From a checkpoint of a small mixture-of-experts model trained on Wikipedia.
Size: 17 layers, width 192, 57.5M parameters.
Experts: 24 experts in each of 17 layers, a sigmoid router.
Training: a variant of Muon for the experts, 339M tokens, 5175 steps.
Below are experts of layer 2 (counted from 0) of a mixture-of-experts language model. Rows are named router (the router's row for the expert), gate (a neuron's input weights, with its number), up (a neuron's input weights, with its number), down (a neuron's output weights, with its number) and show model dimensions 0-191. Each number is 128 + 24 x the weight over its row's rms, rounded and kept within 0 to 255. Numbers have three digits each.
Before each expert's rows: a language model's description of what the expert responds to. This comes from a sample of Wikipedia text that the model never trained on.

# expert 21
Description: Pieces right after a capital initial in personal and place names, such as G-ius-eppe, G-ory, H-on-ours, plus whole first names like Martin or Matt.
router:161123094115149129125128140152152145109123106122149177148165131121117128106132077139095135145117103130094152132106146122131137136148137146116124133121107109138111112147141162121148149120115105161104131140072153110081142109137174097084134151128123132137120128093129157150089079077126128099092154140093109149083095132118122104097137160171145129135148112166164129180139095125129063137086114107153108126114125079104101079141116124174161131153096140148083112110100093111114149133087098123131133141126134089144118143157124119103168113088153128122105139133153102095130125085132167132
gate0:120102111156131137134087220113144139155147151121094115100121125140121124148127131152127076104128098118173132117115141125117177118111136124140103166163134150149097086138117135164138146111123124140142152148182131155178158193136129135148139135108147145135115165100119126127110088137119131105153111165129142159132112084147114095158160098119120152107105141159109122123154145144132145139145159157097122160130125108152137113114095141153121149141135119138119185126142131117113150164093098132107073077177138118117176122140131155122137160152158133126139114148127122088087183158129108124
up0:118131117142115124137113148097150117143080157118112091150135133141081130136171133113118092121097085108135134102142132091168094075104139127121115128133106117135126117146135119137153114178161151116121121176138099132094151103100141127132135133113138131128089144118149108070155163104124088127096114155141139137107097194157125119102109129117093165085132117122145155083103156088149147135123158150103107105124143121116168119141129126152124115107147171141138105160139108140148152151132111155143112185136140201103122140103120183117168115145150143149138130084163131111112120105111182127
down0:123089152124134102152143081106136158107075156151107104105108094099100118159128088132134111107149129124142154154105158094152131133090098120125105129133117135131151161142158097155118158125134125184157148136116127148099110107068104130127154148107119182132130153133146117136153110164098163130092104141145159131096152173132103077099134138125173118121120121146111091089128093111164171120154172150096160151146115107135098128116159129090144132147151127118128159119139148097136124140109084113122116125120134084093102109148129158183140129128115157114118118070107111144140142106095139157

# expert 20
Description: Opening or middle stems of ordinary words, often verbs and adjectives, such as bra(ve), div(orced), bl(amed), dist, appro.
router:136104107159129129101144148139118154150127126099124164141139129084104150129132113129122117121124133102119150099132132133145173183137130181096102132127087148123100127118146173143126148095115083127099101139107129106089118104150135109136108138100105159145134121097141141125114147140137101100090142116112115132078140151148106122109098151151175092124076165121165099119140135101137112097127110094134108072100097094109127107109123143150161120150080154170126144103134156107103107176094139104133119133102109127199111118129124131105138124158148106148092157116196100118168153104150156115
gate0:133135161159129162141174151127129154147093124113108114154116111099135118143094125064177083132114141147114164132134161141119173172151132150102140094153129115142109139123141078120127143131154146132155135103136107099077129100156138172143094125144084109144117109109141110167140092120159109167124171106151100173127158169114110120133153112108125123144109136139116170155127159149144128100114107115121113196152121099119131144150138134128089124163134121101105134105078147124116130152072159080120151083103129153145127095104146158109097145096117122123143111143098155126156131137100116126
up0:119137177115104091143089107072106116107123145134144099116176127146131115119147124185102124091177142145127134130105147139138116088118112102147125098114125168102138111102116181164130136113104166126103142144108155113145114129104175084096157114125144104140114106099147146115114146113096113134201123157117106099109113144134138105139127125207116099107150108090141146110138099099112160137124131094128165113072137160113085141148159121113178132134139120105132111147174142137145120117151111170176111129145126120125100128085140155142165121125120139127114119131149120132126096134125167158
down0:104162117118090125121140126116086160156121106167132112156100088106136147107157094124109135097136116096103172070161133175144133127132102124092133148122137131121142098123110113105150175086100087138142128147118143121181106150104113142135154133098094084155123117138131112138150129136148135114136125089145113070151115148132136126157105110128146105127122142136119151146090125132138153156138102122099135175088102089170136138115117109190119155153121118106110109144069128111151114143098088133130153161117147150126103103142111115173138134143152132121094191189151127128133148168142143111

# expert 2
Description: Opening pieces of words split into subwords, often lowercase stems or name starts, such as ear(nings), sc(issors), Mc, en, bl, app.
router:128140097138124111161123135157123179143117140115152161147157121097123132131136100148119108139115109120108155133137157088121147169143143196128112150105100105128118104172155156140133160108114092148111139131082119142083119083161141088087128143103088128131105144093132163165097125064175087142117146128128099104110125149110090101102102129127165099123124136112160100134166116130146096129114132096135108069108117127089113103135106139152173128156080144158117132140111109142107110132112123102123097130096102101157102134130126164109144095141123122132092160130189102125144134108142116112
gate0:118144121139138152132134124153149122117113150138127139142119110144075110140102126117190139057114126145088113161147115112090122174141157153139157147132110132147066132126133106156150118144115163115136108167105139148122139099109160124125143136141130095096152140147126150131105086137183081150146128131149135158080154098089071136158114127144154144124127124119162138121169151161138101133166094115137109128119128109152163170114129145142138181134141159132135131110148119104085071101099119138122132104088096132110123146106113140121176163135090144137102123107143124106113094091152153172
up0:135137133159115141140156109099125134119119137125153114153117115120118135145133161116143135080068141156117115132158149072105128156126144132158141154091134112130102104137093109105128104113089130119121152151134122141153106116107130112131137124101184090122128145149147140129164102179168067102115140113095113157108131113109127120105168127152134160136060135135148155112189140129152083098169079099085116123124165157126186113127115124115165167161135129138138130111131156127130126127122091122128125129060155117139128141105148138116114119137113150173113095105108130099130110179089162123
down0:118173126151116146134128093118122099129123108121119143129141106150123108151143137129167135115085110162144158136134127108088115150131175162103138109109140141097119138109110126117138097092100145142122156152163126100151110103058119107160161133141139089070138161151129145145134117163144110135182144138116114096046172123098118140146152105120165133123118119178126130151105148144104099124158078085097157111164169123106146147142151110100150166134109141121172151131150112140117134091109119135149084106111111090120107097138116107091122121122115148149094114163122170117097124136100134138

# expert 0
Description: Prepositions and verbs of leaving or timing, such as in, of, until, before, left, away, plus fixed-phrase completions like on board, into account.
router:133088106161148125131161147145143134132082145085128172113136133140148163118147093124101073097139117109135117127127104142177159161159112149105077106152079175092144104103141123175144141102145118132097141123122101109097116118152148138141094159136139129121153119117145112123108140131181095103109118078096131140094140130142083055119123149184189127119117125147161083121119146112109138134140149091150116128123103102124118120128158144136135124151100133150141142116131114110090089131120096105082115116124121107115122139167089115111131135175140126136134148111163159106170117115142149112
gate0:154134134107083103187135180135128122126118161093166192152102124109090115112174145119132168094138125161149130136107185141140148131146105100111136174130128101117117153168123102109114119158086126136152158179096132123144118077097173170123087162086133110137135134122123110141141102138151120126095135116135110135103118135117121141131111140125112118180090092132142134114121092141115135177142147167142114192140145142117119143115146079133121133131145141135120102122137126126118137175172136150150138094138111110150142107148108120111126101082143154165109130113141069145137129127104109111
up0:120162100120120129110123143101105113180153105099115114121173124149125119181121164142152092137067142070097141141143119111101146157110139167142107140123132146140163157136160105133102146064144084124107101117131146166178123127165101168081121111153111142116160129141109110132147137164088149152092110184159106159131158117126112112127139120128120103095138140123173114114148142111124133117104088088146118133127096158128148131115125147149127100098157125125090179114117143154144132108110118141148142093126135151119098122088160133092156149168130104081106151138122167120102114119126125139
down0:142119104154111125127148136151122104077108108114137187131160121077107135143133122119126172094146154152124087104173129122132171161132123120114127148136107143170137192156133127082113113094086094094107149120102129122113111152136135124141142114134120101128143147115132141129159106168142146175125106111156093102173138156105072137127063140154111095128145123103128131104122120135108164126108147102099130126170155119136113116136099141174114100078165117086133119123116113097133123100141114154073142126115170123168070148154110171124114102110159108130113124117129133137126146123115155137